python train.py --num_hidden_layers=11 --hidden_size=256 --n_experts=40 --experts_per_token=2 --d_expert=112 --d_shared_expert=0 --hidden_act="swiglu" --moe_layers=[1, 2, 3, 4, 5, 6, 7, 8, 9, 10] --router_score="sigmoid" --normalize_top_k=true --routed_scale=1.5 --balance_loss=0.00909 --balance_bias=false --init_std_router=0.0228 --lr_router=0.00145 --num_attention_heads=4 --num_key_value_heads=1 --head_dim=64 --vocab_size=8192 --norm="rmsnorm" --norm_place="pre" --norm_eps=1e-06 --positions="rope" --rope_theta=10000.0 --rope_fraction=1.0 --qk_norm=true --attn_scale=0.125 --tie_word_embeddings=false --parallel_block=false --init="normal" --init_std_qkv=0.0229 --init_std_o=0.0 --init_std_up=0.0229 --init_std_down=0.0 --optimizer="muon_variant" --learning_rate=0.0115 --lr_mult_o=4.0 --beta1=0.95 --lr_head=0.0061 --warmup_steps=50 --schedule="wsd" --decay_fraction=0.618 --decay_shape="linear" --final_lr_fraction=0.0 --batch_tokens=[16384, 32768] --max_seq_len=256 --doc_mask=true --train_tokens=273600000 --max_steps=11557 --dataset="wikipedia_en"
Below are experts of layer 4 (counted from 0) of a mixture-of-experts language model. Rows are named router (the router's row for the expert), gate (a neuron's input weights, with its number), up (a neuron's input weights, with its number), down (a neuron's output weights, with its number) and show model dimensions 0-255. Each number is 500 + 50 x the weight over its row's rms, rounded and kept within 0 to 999. Numbers have three digits each.
After each expert's rows: "raises" lists some tokens whose logits its average output raises strongly, later layers aside. This comes from a sample of Wikipedia text that the model never trained on.

# expert 29
router:557438500415453504485492505524339529479597500527495519584468635513460430513567569451507491487486526484416477481507487432524430516580516473481510529537521548589497477568540474386522427537512457529459442479525552446629565482463509464488454498550488589521497562516457604474467671488595536477535473504421494502539508476511515411501593519515460589511467567472414573492552452555491531469407575466431502374425468515512514477469422540491502463496531486555528529525485508449433451562531516441482545596529532464507566565487502536444524532495478534413510575551447504527491515535400580527450465505522424461526497469527473515467489491571491514491501486504503480638515550518567595474491436582569448546563477486478511526328559534462550531519492455506442530520473527469525425535493426
gate1:491544510437469452528510528476481453574527643523550420418405550474397501459508595521590522606430532575524417499558479493567555498545507459374532436467520499522585466443572447462476487421534501416568484365492467508563559517422490579527522544486562523592413498540569495495490508421535446458531534427428519602544468424507446465495441532442535526467491503475407547467508464544471608483477481393507478528525498443566525454445406512435510565548466559536536480536501593491464419543441521472577478579474473540569498490491487501627526560465471513496420521534506509442486597464503409523545510498517533510480478536498522452487489536431534440485497458430494557476437455632458480514511517479531489523547541445436542531439470452498541446509514517451554547530584427568486579453497532
up1:523555453521470429506455589500547491517512477507466504457498543501436475514481501467457562480626519517489558457627413519482491498546506540555412491465527490531536452498556443505512438531565458445414405478472461521547496539533503472487548502562524482421511570549522424405591471483508481470551558468449441537506460578535426491446514544433577482530456491421484468469419503417468470524459454465474583469528595516515523523455490587557447518575442505431511512393481477502507568463452561544584502476490638578395615470529461412514550538492443369553574471432532542526490437634521503432489479617426490514489474492507498397487500507509541478456460511516537540569501516444536578418587442565450445424546496457480543488480462500491404530480506532579446501422500533546606437533487455
down1:479461623491527505465562532504524492538598447558463441482556521525499515443508525527529425511450581496548567502455487470486407472492454502468496544515521590515481535486550540506607483482513520465522551508528484496571472507536411527492507528457563516497487476511560527455472551543558449500498555448507635531483549474574424516517444422591537494562604462450477541561524509520515442522496499361500516438563460456495521530498479577522593509495451545494492567514450462460561509374587389335541495547528529551499526429465465518534457553526432511408478504474584515553478460454608549542499596551491510653390474455469497473484426416481415464482492563546449495517518553542463449516390513512530525575486399553479628553461555535473578507505517503496561398540498515456442493444465489
gate2:511573484473418549443542537524473489481450407542466403529418502526533541477426539465439463448512451548546535414510475494478465562505521510564560541471613423416466436583520399574509407447522508509471563483483588530513545425472505514475553490481598452457514522562552428363499463478346459550499476472528546412427511508558559473522516491393514488482460523498481529511564467490421477523531445505511512558509519489515474410506473549568509563517496436477610463529537387494515488534436585461508624581617437446512488482486537484476388483520518417549504497546584515565512513485500457630518583485510471510545482480457477489487508423546526438495446510530520509471471550525466563480487491561400599550505567470528495523491463528491538458418554493491555446617528525438399527428446508
up2:527469492519581516479457498487536405550484517472559484471514518554484487567534603541539503475581593500526438582515574515550476392465492457543452533532414448463538476466408507526507554518448560614483508454435445441589404589547541489456473510563486496476537427370518500560524422535584473493414580541576488488541471499544512420531495430526445522462523429484489534502383566556489529499548560473526576494422467527468461567489481537560471401575531471472528434475409541509492415441657384475567476505503552447596488452582487378512512479515521455501453502450606486487451402429516481576458506498501513464420510486498454471504451550486426564560435529569552479517539525515541505539575469442481514517579486517511504528502484446540467552579511545439450500516532425442527506538531417
down2:531459564516530485517479518464482498541557550529536489547451449475470549512480608433514564489567429606543505457517432463506466548474496429510470531426544452550438542530499494507529463475516529449562412464476508406581502439472469545446467627439530520513552435460539516485410494524372481476508527541408446552516510500461568466559434516619511555498509515577495492506412512567414537537391450574562446537496538447432583471601555485433535517531402505525393481483488408510440418518554525503511468462544422506526543581505576487459425572528534527479437528438576451491576397500496418447531519433417429453460544503520483467467485470606401590486475521542446588509587456513513512498517479506527446529537563493450576586523493605525514431457431468463544500503432487454542457473455470
raises: ".", "-", ";", ",", "–", ":"

# expert 5
router:504497474509422577419492488445438475526528426585524547593470524559491470556502526483520417570523517452537428478484443507617471444552514505465470411608468524549519498501537515425509463440527443607543522530479563464516509415462448498551567593569588520580565487532497472534531534431562551449482484568482487483534444484552512551497607533439521544575520481474409538470575411579513486480539570490459434422561508541492546440461374548417542522506551450512511504468459531419410539528511460471538457524540483502497575512526527523469454469553452460477470495534524574593520519521482570506489491350421441486460602497453420495536569512536413475535450539467428469540496458498486495521502426551478405504557478504545582583496560426492584551500476597442480529549456552513527376564527425
gate2:544508480484448395464595465479514531481415468487494444491558566539478458411564485458542573406470495476468554483494504582474439588553479526587529439509516495509481480451439451530528401476454529512513488513488521416427443490376523449498564427590523537575450526474446511506484477551467591505448542512410551516457535465451613494484476512508496481497545505483475399559428513500512474562434481597427505557524558572514484562491518589518504602517535522420570602568479508457577468478527528469515480584542528506522470499543356594419524438499488495412456503520511503531532424489531522498504425455544590573460555515559547493537525549471463390475471452465472525473439528581505474460518573451552478509496572600602510534456553516486551359515535617550466493468434480463540494595553503
up2:563509449468510479558411598523582439387574532443437539399502506501615480462447488485493466492519452531457432508524494407637519465509501534571425585477525499562497502583499630491549482491482559412488571482497441543521522489588430441436612480470522531533518587475510550558466498485581539444465378519569487588442505575460528456599460515510547531430472553461426560544548457454556437488487523469517550518473472424508437551564497464506493533579509616501459504484528444482484531450422423571507436545462614451464448563528475485524497460457422498477532527458506471448561536420531477460509494521456466451483547436538507556446511453500589478409505488513544532561486510463500439456627520491517417526514491486566505523469416509533555471501563490541488520459406614518494478414481505
down2:579496503523499528420560521515567542514493541498469487594444486472508464481462518529575490435457499468410525465442481369530539438574517543525625538454512508543384507481446528545462501408435497516483411571496494507397495443529497513451546495507476395474507467512439482441440416482573490470419569597495532500501510446468545505498554526562516526521551593405468409535417541449451518530453540555569547437420561578397544477520436547456472462535561511539459477452556413451506530556392580437504583515479513465457461478582512564479497417465452522400526483541606477435438530504455547546471533536560529531594543486526559447529495536475480467525519487461596560465488546578448579489424485555505560473537507401529454392488479450551509536496531445482543503386408458491526498535486450
gate3:545537501479519499522596457546499424486517546432372493518380556590484421408525482533488545416537491507548445479556445458459475443421571483509600581528454496559479503538487506476495444536540441507464544434553502440503563498612473493537460488405465494452618440472548544450530506508515498511525484462373459525454542535486483495467426564460414519487547527478496613389436447486454417493528555523486586449500485499439453467483439623539517542499433574514549477415482521553531498492463460522572490466555603545488504457508557509520385614482518474458489479474513475548526462460484500560469428489555445465508475598543546478532473540510513432545568590583520530504504473498481498497554520568399639452450434508369496526481577538491416526518468482502545519550573509536568544441470460
up3:451547538492531487489533480399462461506560545417481473463417509479509536495359487489512541566463354466553542500465496480615529532499482535571498513421477516467585519445408434496479451511504491410542457543520539599563606457519557565482534524574574464549550524500532514501508484521530415548524471543520467535495550409567640403526450497580516446516421466504511539448515527499578412592532577410583540521437519608579522442502537592415411417550502547505463643459532414548521491565528529454503463491517432557511460498490556560530503517475534485514417455520538536567513529416510534459452458449477518507574480377564534460482515576509497513424495559559446458520572520561497551510466585516512421511528422532497572517511444514501487537465566496537482489486526510524495577470491486
down3:468479476498501508541441597498475546501472490565531491585503458491556523522397574538476531380533473505577459570465388510410442576515472515496560502659547412436534493501488503421491470499501462502536444406550493402539478449551512433373440449474549527570472495456421524483481398500548520484536503444523515569360632491486450550454426521486413550565493534484577483609556499486444521502444528539439511452385484516483536444552479505450560538502457415538596478457455529492521354422473591544457500410487502539539517490446482510494437480521496605508456517447511548540459543492452541499461563532582493467514474492505452500461528508574516523470490485532600601499498418496517524428527600473582486483513465457483558505464470527484499514537430467529436486522418478509561516533460561
raises: "1", "2", "5", "3", "4", "6"

# expert 22
router:500551489478476451527423508527479496473426474535499588567504474601483496529509505413459527445532506382468525455445433523469461421528541518522510530587505489478428437519563551514483504474574438524476570513519554498511488417424567486521476565529546647474552551527473507508460477520472507512453479605438507529507554514496588456463579474531395525445321538517419518479525458473571444490368614427460567534489454576493454433583442452462467513558442467508498484494513448452506494586474541436517441540419513540500473527568538580514511534599506507552510495514476681533486506575472564541476531483490413484535477469502472487472566434587530531473518522568477481561540443522461536513467356543495489563578499516516496527467458534490548634568582542432452557509488504467527465500559480
gate0:406530473522486477549478401514544408519505569430472457567547541467553550570474471461511492490441523566508492403517528485536463476419535380507539549553646562549517569466553508542545481483567522549513467512519586529506486578478540501534546471528614621509524530593504520580496536481448494563394444503567384421476494605505519449505532496538506542452540573413456531540519491555485543458471505537466460578451493477549422498542446480515494429415585460494517497565454485403522445495503532503537439470544447526491502555574528405564480517540458397566483497496400509545417447532506491568519530448494503447510540520449448535509540446600442524506443469564504522544553350365579450525512477513507436573553486483439512529424526495543449442505535490544617547454469489501473537522476475
up0:480599400512495540536450475489564530564501579489492569504390473516539431400461377489457493517567495433502502538463456466550468464431580516526449533584407536543421455629459503504491450531486536462465509465523503446473410515487470542461439553556499607410477533512442487384456575532487463457480435558471504453562491606421532508488517509467501480615547580610457506499527488508491473441495426532417542442485421473527556513506507473518521522498432500570577574492545534469531512531528482394458484480568491540504527589522401458539496587595597477473548539406472503518560527507465543531529366444461491447491474413578485514500484573448486451415513528512443437575521509611479489559474516580544527530503620494502442504551463486486465441487501496510472411557501478531472470503420512
down0:470513533445469510496510479487562512650485439496507487522553474424528482548526444425488504549523509513487434526578420457498429452499463531477498483534490521438503468446517553476472469552519560408446517542474562545508478485597559430460382503401487564545490483588489461461513473488563471452472493425439428528502476514477584553480515468502452558633445531424470472421578458503572554497453521476567512575491460514474518510380560529446569572556510410557526525497497562533515434513402481407392517509439507458499551595460607497572512445546507493522441501494551503429545513574512478563541450516535457673391454375455481508465523600427458452507508546440426545484434526471448539424415488411527438500406504535461445480489464465514488463494490455503560491457535530491586533474544497
gate1:438571485507555502468516510463535534478460534482487445462457487421618575535553551512399539522491540474494518482545485525522517505535470475528486410478515454522523460598424507471385529608544496424530518453419477567531482457421500486463474428598444552522507498400433453475370483541546486521530473566569444513442582523480553493583526564461552522405459509475492620422438483556565474530459501533525552450426483472536499435517435489540453537430493604480499528415519513484498594452449500514593542513434423440473525486598428468526481486566458593443504478575434473564594499508568554577570453467440464537498537427490512485500409479465602477454380487544519552441516475555546433482498474565575431510534523555491527473406553396467523450520599489551510542449497492484508532487543458
up1:487464517474530523480506537527479491507526438454452507437521524495575496591449408460507568445547547481547444509432519587559516522478537495437516472607501509563484408401625514434483401484541465501456457477490450492438470574508416481526472548514581451421453398531484533566529602449515490548560494534502409618386468449560525459525531408491533578495477575560478422586503481433634508493522526447405492579453522470512525517513535381610540569454448558538487492518542530443539508459480446445512482442387516488514549458546434491528535462540503455538450374475596429470533521511584523531470458448445508539464473581511535560474531469505483394513518501467436513517486550465533442567517534462556386502512515511496548521497531555437459481520535619494525432510394528507528529526472491
down1:501504564536553451415517518472520548420554522516501449446476492463545511560572449494455501519462530646501472481541550548459529488444500468568486468461380430402528527478529460566641503521440526579478527615473543521490502489541450600507452554426519470545581512419491466506489478553494535472491516553493469517520463463438478475589508615473427526626479474503569463431444489579518554541493466553637441469524513465477539459400459470561477538510477521483526502465444540473471490470478505493443538479482525531555510533440534537529493468484443440504383565539379447535538394515516527477472534514462509503530590451548407419434496453400449533558535517459515458534523460494585506531546535584470400415436542449526506581508465592478509461495600456490458507417546519488528463618527393
raises: "ri", "al", "m", ".", "ca", "ed"

# expert 20
router:452509528518499466501487565486436479506457488569567486600442517613406489571477542470513575487474582422451516410418427538511483532543572509559561477469459519463436526522487501504464431441536486521456548546427514460533535451476454563495537547481480481485492579536468533522463534491582441530552461548489520552535453452520442454415591532508464512484416428519469555458510404511618499472526514446356518465426539532546448490507488528395602475516477490518494420452514528419455536456540557526466461548489428518457508521500497471498450491542525500548510561517528501547547536487458532538419462515568402520444518507485548508451512453483467546482508493441492550601488509465549464541454463639551409518567447538488563584402552495383608573537607516360455515472386508575492434516496398
gate1:556468482425515507483502508549576469429465552516550443501536542505405466534517499456492490527537506499511499577536405531551412546496554580541536556465462490584453441499429474462574482561559465475532560431498552443465507514518480507491463502491510594441515568535512564508487510462631419551373555590535559514561517506535498523434437535507495571517512589517460456449458475533613497531580532456539492576477488612434571454467588469547530486535526486502453533461539551465418503456522509556410470514584390577542449531476506538491470495503497478505495442469545436508494560453414553592366423556487480504553490549455507363496547528426492493487518581443536486499517471512435534521512504495405528495497502646507512630363575556454512494512502610465530555562511457435476560507507492
up1:508513600599465528520452479461576507519534507443528614503479471494433472497508410517544472479387522422489555463394540443459528441483528502544482526471538439463576566477584507553514470559495498424552491435449452558498686491604564399490503523389459512594399493465556530552476497437439462507484401537510430532617545527528539522508521481520423546500506499503504504488407579523481502463387513417534498505477480517486470575540547512480480419541478552555399474543491512555426463495433540521497555494395493522446495530512521534463487478480554536407425414561589517561485499468542412426522440496526443508494564468558451527505593542499468517521471546544543449489549473512480495512539461452579507542590543506511546504425634527537588523615518461523515445563517517502423514481517497
down1:481555483542495545540491511492480515443491504506476477500408532538553530450513567466618484508451475433588487486506420422481494538495496480535513579453489512416470346488401541590406586558525530591548586442593440485462447501488527416575456516489582469502457458449501506500508497567536494562472523492423526545535431493474462482394564519455570453488552477463553476548456473470484514568509551531485425528479431538515524424476439528501419507485452439550452471526414552463498455485484437427516505491566524439496488548589545547465557478534476494535608544440527501548598592441583508527580573546493436530533527545441569603559467526481412542460432592421420510514431484523453494448471501514543539487497557471618497534466524468551480545379466546552424501525464609450523406520460551
gate2:426501471522481566482471472514463544568465509513556478494511601469475531514514555438565545492553555464487472478507442524467524525553436461496440453600497496518417473514486445380454454522463511553542483531445539465602478453426456559573417526568450441463489504438554612505451554502539523421510554554501462505621477440470592617473540462560529460522440506572491383453485397578529535496471530509452476612524433518465568509546516577505466570598448578477492567461523574421547409429460537584539515545509467498458611450552466460452542483513490533377414508492509540523553426488520501551476517507571535486503513596514564503561526468428506489408502475467393435446534586355486432513489488517445527471576500578542512536523528475448458520508451542535490509478467462509415536446488465
up2:543323485532479539494433555508545486578532504374497449473489483484505530499556477509524538449510490545488480431503479549505505434520475492545449540593532529520582467549523415473516429619511562404486429514519381500512488520435471447482554506517504453505472455477494500499485471551533345469491415490355533562466499502390497452531522501487556432569554443513520390544493575536577556583488555521571469537595540415494545461485530497478399499436434486507593579526532477469489541533457528491542349475402441508474465413569524457609521483524456544518501509557518496566438475496481441529525376461499473480529595495540531582475501561492525465487484496523587376449534440524485535446512513449487437564424489468498507521416511517504495468497551427513526509490482434534536515510562575
down2:491477410597415448534486507478505427432509443536545586459452479477519427588544390546575403453520437574494508528558547579472522458496411427500448453540486535577546455480441470448559523428466483435467503538463569478559477478487454499507512518514553499492453481431496485474580477520480494528568430504507347535533473461475514459482490466501520639570567545525475450539425459630566503594502568490523445544555525486531506476506506546508529495515528490507449505483492457519471542501529513448487458459398544435377494552518454391501551581457454512457538443460370528510477324543451574497568504536469469531462538404489469535534497471529516537523427424518458475536510491523522502421460492410529505520583563458473468485378512607522545490456463485490479493450580433513484571525600509
raises: "ling", ",", " and", "ing", " to", "-"

# expert 13
router:481363498414474539394547486475458482504508462472489545594496559567533481491491524442533463486494518431474518458408472510453392556560544454497499397552442519426442500567566452449540492565609330553501515491457527418588538482403502531536509537507522480547531506465435544505504592456603511481463451486527507517624490454525516474478491528535490538587452561563443532473499450486561421580512565456436441463542492459499464434557431545490447486454531461458527462477457445407514536614461495440571469558534563594506505494418464408536476433489568476457563454515532541557524540508545536522461547458453442553441496445404528572502531517539467505488429532567533497505502513512525562480469433532531428517575495563590521553522543517516547556474469459375485527604548565421489462516510442
gate3:456533521481488525508532412493509462554428537468513499363495534448501408585480423482500494505437528410495495537369512507480488481474490527546396497485463542457525464525405536479525464533463500513567470605459546613459474513506468485494511470506511528450486412582518471375566536585503540501405535520512475529471493612495521469512417486520466437574566528572536544603522464537542537486548538536619507487459562478504556474515436438485507408559534462587548429478479478469482565517441493477518504414482469463450496509479526450602517510449505487480352433432440496435513566572482441436535451569517479482474497514479555578482524531483528457509656568489503497569512525435476498501529467541494570496447533529360579439507539538457550503583511531484571500524476512521637570491424608
up3:526496575563491490407542491498458459510534466464404449548525534486495431488481530562609627502553369467517526456417613515470490530470512470515532446496497479547603448534563546489531589455476561501545498509557434528392493481507462472492497485487547499527501483445464546529468454585434483487583437600456549449443643495592478478495586519562571466544446461540409407494443479407485506471506574475515499556481610439545472532587486497513483540458610523566483484623487512553414454591474541471481461454457520469518542566512603438443489472434459450525477481546512503533547501471466458531543480548476436455574494450579566464516472513474540465496511571404504509502523463403467471496503399603385507522573492566477499477510556473500552425439553518498462481451516608461450506496495494
down3:470557462506433573605422428490571477529412533503582429523406562495507432520450376484454507480470509484498391489479480376503490508499536530463487511491455473522492551486490453491490484533523417542516453490475467433473397444430449453422404474493500518453416488509564520543572495530539575420436553554533512469455489469536622478588287466511406489470478466500482523507533500527466544528549537481509532542504480470619583460540507466461585477490581500456457468420431477480614578507459486447579430481466467527499545495477512489538487497486480468480596459510440469499420561576516473404394535581548472540574532523543517451582568572489506554506500471427568482519454443504472509518490573537522535485519422495479533560489489544475521488443523471610527594456501488564506488499566411
gate4:555470569465473480440452570466488599597525461477455485476543465482545401527488532473474490416577531545551570444477438504473583481480507522520606433518482464457464555499584499538467593498525489504539515514476486470470468513485481310462466399609458544520433542476487501525478466554497528506542512531548615472474477541471488408495493516508535438490391540550451522545541488469442520598479545482476548516475508529531531580514434460558491550463518492531520515465580505451427534500494365440543455432427518452538540536379512459496520525410538493473501474540580521483447545504586527537537413487529460533559395530434455378484493453527451494541622561465560472493444527457466463506408484596459517410517453518425457438555446477518499424492456518459572599429489538605489568516441537
up4:477496524517494468509449500550513580415528526500509456480492488496510507552499508559487432485414423478580549411514489474483495589535526504470576403587505506445540531516474547549546507493547426515538549468586555520530553560452525519419469494479593508517558489564543553470459574477450446448511466523462570480555550466469525439476417570465479489492502418536508504562526524422417542496459501514606373593513457409608400511456469459476510484538584477508519588436510460477468481537486516465499457513534436424505563498403505464495526457493416473510585413457502526513514567428577453507500547432451531611417464483536534440499575466533558513541503604593534492527478487509528580508416468640472571352531486465464471593554466546458613471518483521458524481423514472470629467449471543
down4:494547438573553503518583485575445530468480537426429537502427445503448461511446533519530535586508403422501580551509496480531507650569526528481360498468572558562520439474440588442562395543448472565555498489552509593548551406539465557404570491437511554522460479469507396504481523591551495486444572530500506547460453508534531599524460565456482523511556517495519447455520442493456462537535454502524525382599534531441568569369548489470537462525563541546450408465468459574566444453521488604519505489494519530535433504449488530555426412494493476470504483439493528520436583539479476394478479564448491477496528468458520504484425547543548431537512550548425462466466570611469540454520490434457471529532562518555503535517452416479465507611450510553470496490526528464543560521507528
raises: "2", "1", "s", "3", "'", "9"

# expert 16
router:562589411358553431443513451478442479483533406511468532520489552554559531517564480490456471498566489453461506538417545513494444478510530524494626472472403572513433439570471540411534443438473464561461532506349581435523582497449498611545512559494588595499522532577514509450429529527492489506516528548610542543467430438552509499473466488376495482526483559596417593472489417473549470491517492480509530502558509519562517449571466535471538579460546481613454517508448551462541504514528496421475485585520450468542507561489505502472555508484455515516506487650474570456528546553508546514397499436564469542466494484461475563445441536492455498462402464557513484541530562552524479576498482516525462513536493498500496588423497506497486533535508429420459635512521528443574424528567481
gate0:523497534447418571527520554592507517432444527552514485468467420459502493514497505474503499512491496429563454465552513473576496415477398444575453588458519496492439507512457454491451474477486546456519479521523568529522559466542510466552474451561528562427554425450473482565439431446437491501482555492529551460525485523470375531576501597480433543476462495498450510556502497544438465495569548470567537517550577488511567530449559433480544508567527528562565593477483597476539485511447476516602432548531480487512422518523500422500479518505504442526469464511489611343534489605510492476331543405556507528531574472518577534539505552475431518461458437594523484477551606549604578590431462604490504427505477431597523464442475535607506498441564486518536429531433510540554529538500459
up0:546513501474591471511565532508522533434519447535543503434498514453508471514517474602455509552489482519478442545429563538409529422511532553494614525514388491558507517488542457527539494565569426473483627382545469429502488553439458562477551438423473551519453445514529523528500486481577536439435416508527403490520429517513521523520508441604491499397547574521521511491481664507570546527466535547484475504502498541474458522548481515515443536555528425471493491530511567477522518548548424531489576416568532640566566591437466460545584478573506546496512471520541481450496521517506533543497512462580575434541496465530503527487435463592477401543579442548558503447510466513488473461528395407486396510415484488376557496486474480535591420553475525565401490573460435498519473490554506
down0:451489458549496512437460537529516427489480508419525574469528537500572511586537517460436389544445439490613580577506448438403454510471448478487487555518505523521501574515556443463598555541465472476528486532454521476495462475471510546440500508480490411535426467527468515615549484599427465537448539517505455515563455516527526484573456483473422435522498526464461464552529534518536558437509509515478420493583451525501506454489400518571475437507497596465511464531476366406384563456528456574511468514550500470384558465508478586513519533484567458429515533492570534477504498518415518518618521399488460411537551577466511603489505513600587552565427509472524399442573487475521541454396527579444480620486454500491530567468443524548504506499422479540453476466489562517586545514444560
gate1:530480577465561503558470529537545559525433494542477570448470538504560502463524513554490488536507531476451546419482491502436479473524454489384528427450547592480496530462515460481484480465557468510554501558520493474418479481502515477576493564452447488600501526488528451464461493456506588496465445479547483577554521447444513385468363476477557487552493447545438516455581535558518464508539497432575542371445457579493460525431564459585573418469515428619554416530425458412548496584484595543540555474502571491481424488504499508511579481439479532506451443501558569430502473566519439504478520527546462411495499516510410555528419567546542543450456577581617515501528562395571421524452493595524529494504511462592526505520485536508604574464436465442467549479521492494493485371414520
up1:529407494467512446483451452404531513489495490441523525545474607465575572510430487520477486483586469394525393468468460475427569484437444476477482526416529528568503402446531530483499512488531487590518517552536424579509487444451463445535462514453463470553466519443509547516612526516544497432524488525506498508485506549503583493540493478571501403575424551520486565548565436473481495471575492498452459583374594473492542591509434477418398488512406460469497388483593457503422589502444554445520491434431495555438466480457442447439449491450472525447531515527490542541507425463451544600543449454638468490458496469507560541529466364438432484547524471544466517452512498493517482539579525569587500430420528433500520476525539382470516527511444508545474603442513456515471520557517528
down1:419459560559476456496523438503532437477557621391462506520547568479577511485440375494568448529577481430491407530497565429435464478422511509539461437463547515411484536469566516502645538558499504520468537469488590497527517543484553446427420557539515509581528501455516484440462593576506504514424537513463487430507480419509517563560522522480532539530485553504520552509517538440483509521511526463506454486465489503531461411471422523594520431442497521479518513428532474467431494480572447545487442484540502440429589496537484520511491514548454444498549581421515461450516440514526479518469505524402443479478483463541495460575529503508615443571521433424493422538476530498444384471570614526379413510538510427534538595572442484511446474478481390495463422408553497444581418520531457
raises: "-", ".", ",", " and", ";", " of"

# expert 24
router:448466574474582490476475459489452411444461456449516510524463535528511541429531435459512492515570543448555560475467510521528457463531537514393699521562503562539546521559509426531454443496624402456445440533511529442565508512380526581517551546487546564534513404508502453518577448423553471441486514534475432509545393515475472488457486416496447446477442564437400469433468442519558474547489518406499514471508476612470559504521464529542446495488520477482470517487498515434431503492483457489423495539513475491450517558495417509505434525525478486463611569544495502502522547422531568472491559464461488517470541406432546487448486449450470594494488473503489487536421534451448557473504436553544455464539585479481544499414608543487612593502628419481413525526427572509576484492461459
gate1:534492467476488517527389441481506542551507540520562526619653499507444461490479439547511506478503439523633514508486495505480531577467446578440534420449531479459531403437488494495392500525487533454511466473485471482560504529557563423458511512434549530428446534465443494509487649445536449559510483407499492569445526564501455512537514499583435528478544452487506524519601485482549439535526592428428500522499508457455478516467523431528493505466536421518564479612574521509534425554481453571482452468474605539589575521527490410424528561380515538570565468483560450539469502446482542561511428517501526497459477530524410657502494415528446557493542565573492526516532546426511494426549518538539458410513428590458545496530547575491564498570501513519530475596548471474481564472460446
up1:522431494516420521545546496566499567508476541494506433474467434484540527479510448572539476613515486483481522510521525556529541527508421543456533505519504507455512502477481568430433549414496481423576472496430507459440502502531501525559441450538492471459487566570482430538512430383541508420445534511451373535476480500503496504578385524490524532557369417534502475427455436546577452426569503480415529535527556411500424527450472476432490523454539519553523438467528458454531509420560504422441479440520490461526493559443513503497570455455521464577473426528364547519459507568513415527482452458628527526454536462570445514530463499472572596475520511395583520554512603455558581405464545592435488586582507446498446478494423510491492542464558581467475448523450485552565486610529521
down1:474434452572361498581525512519490526445431468494466495424510378427529475528525512420496482447505476441547426571553490516477455491582501459477509496525593433509554435553545554516540519527447526481481523446439403427523487572519455545454523503537608443486484502460472477456497389503441520510393524518483570600509485502498550421413451472531422499508514419563528522598421526495546485470497496449410496581495457600520498572559560484438515506465453482529554570431457487488491442475504526437520492446538457513560516444492642485548561458495581613529491516546533556575492459514540539550470554589596462503509448493474522563455498487433448496485479658520537399448414477468462424492436452475555485579505562516473455539557542523397567516497526478412490486455489494482520454595536452
gate2:512543501512503554428579559472442499552543437453511422512491599601559450481520492520501436458440460502571603478541501536469528506572488449547489608435495553487595444486514559517397497545524447462481404500447501546497427430549573608417530634648640540482489477515438446608573456469565566496503519499451457510521449520455531472482499517526512406575563514496524492521485513440456537536522499422493557529491502583539563440461615543592527474489458516612443473441502505515506466584504534432511484477492469518500578510494446495514513471503461509502523561520554597487456520549507492441508492398520545517409491530457478472523555514505578501483489556500491475498578548522449498563586459533430539435526479397480361499506582494475501525525497502493582528412451464477488485579476385
up2:375561437526585459507486509563393476556424511475479512442548543448484414479474621511553451565525524533536425488491497518479505543476446596534545439552548511433560547531462501472490510550530515494541471589565463587522522551517566524451581439413492553505607419464558570532524482536480423476438585479536448522551449523531459568468582550490456594489439550631460503535514535420482439482468491552468533653558494532572488562513554489426576463457537548549570565445552490430441537475505484554461536432472416482507550503455519453614467512491540430477507497526444518494557465524442473508542530509510547543517502526575523512544477469476523546583434552503552430550456498508544540593453522506549538488459454547522504469511556462657517458565457480532421572584448462448505503561562443
down2:489469410574490484415479477525533515511490572605458569512511429586558533443503475573476508506453535537553532486521502542575450475440457577497465463498529437464475497633467533506573521615471504431357533525526529498506460447476531462500487469490428539439535594483468436430449627605520536456414494483553574569416512532501443532439556548485503570465462491543542540536499472474534473579516478537467585458504571458522482464453559478464485503496595543549434504543513541600500574603455510561498518440524453509461444631472490498498500489496515546406483505452494446421492545513428409551583504521459494471493537487453449459609413500457486534485424459453534510506496478519460492473523511450513552507470505515497540502633549574526538461509587545531560627463405435642483560520525473
raises: " was", " also", " is", " ", " made", " had"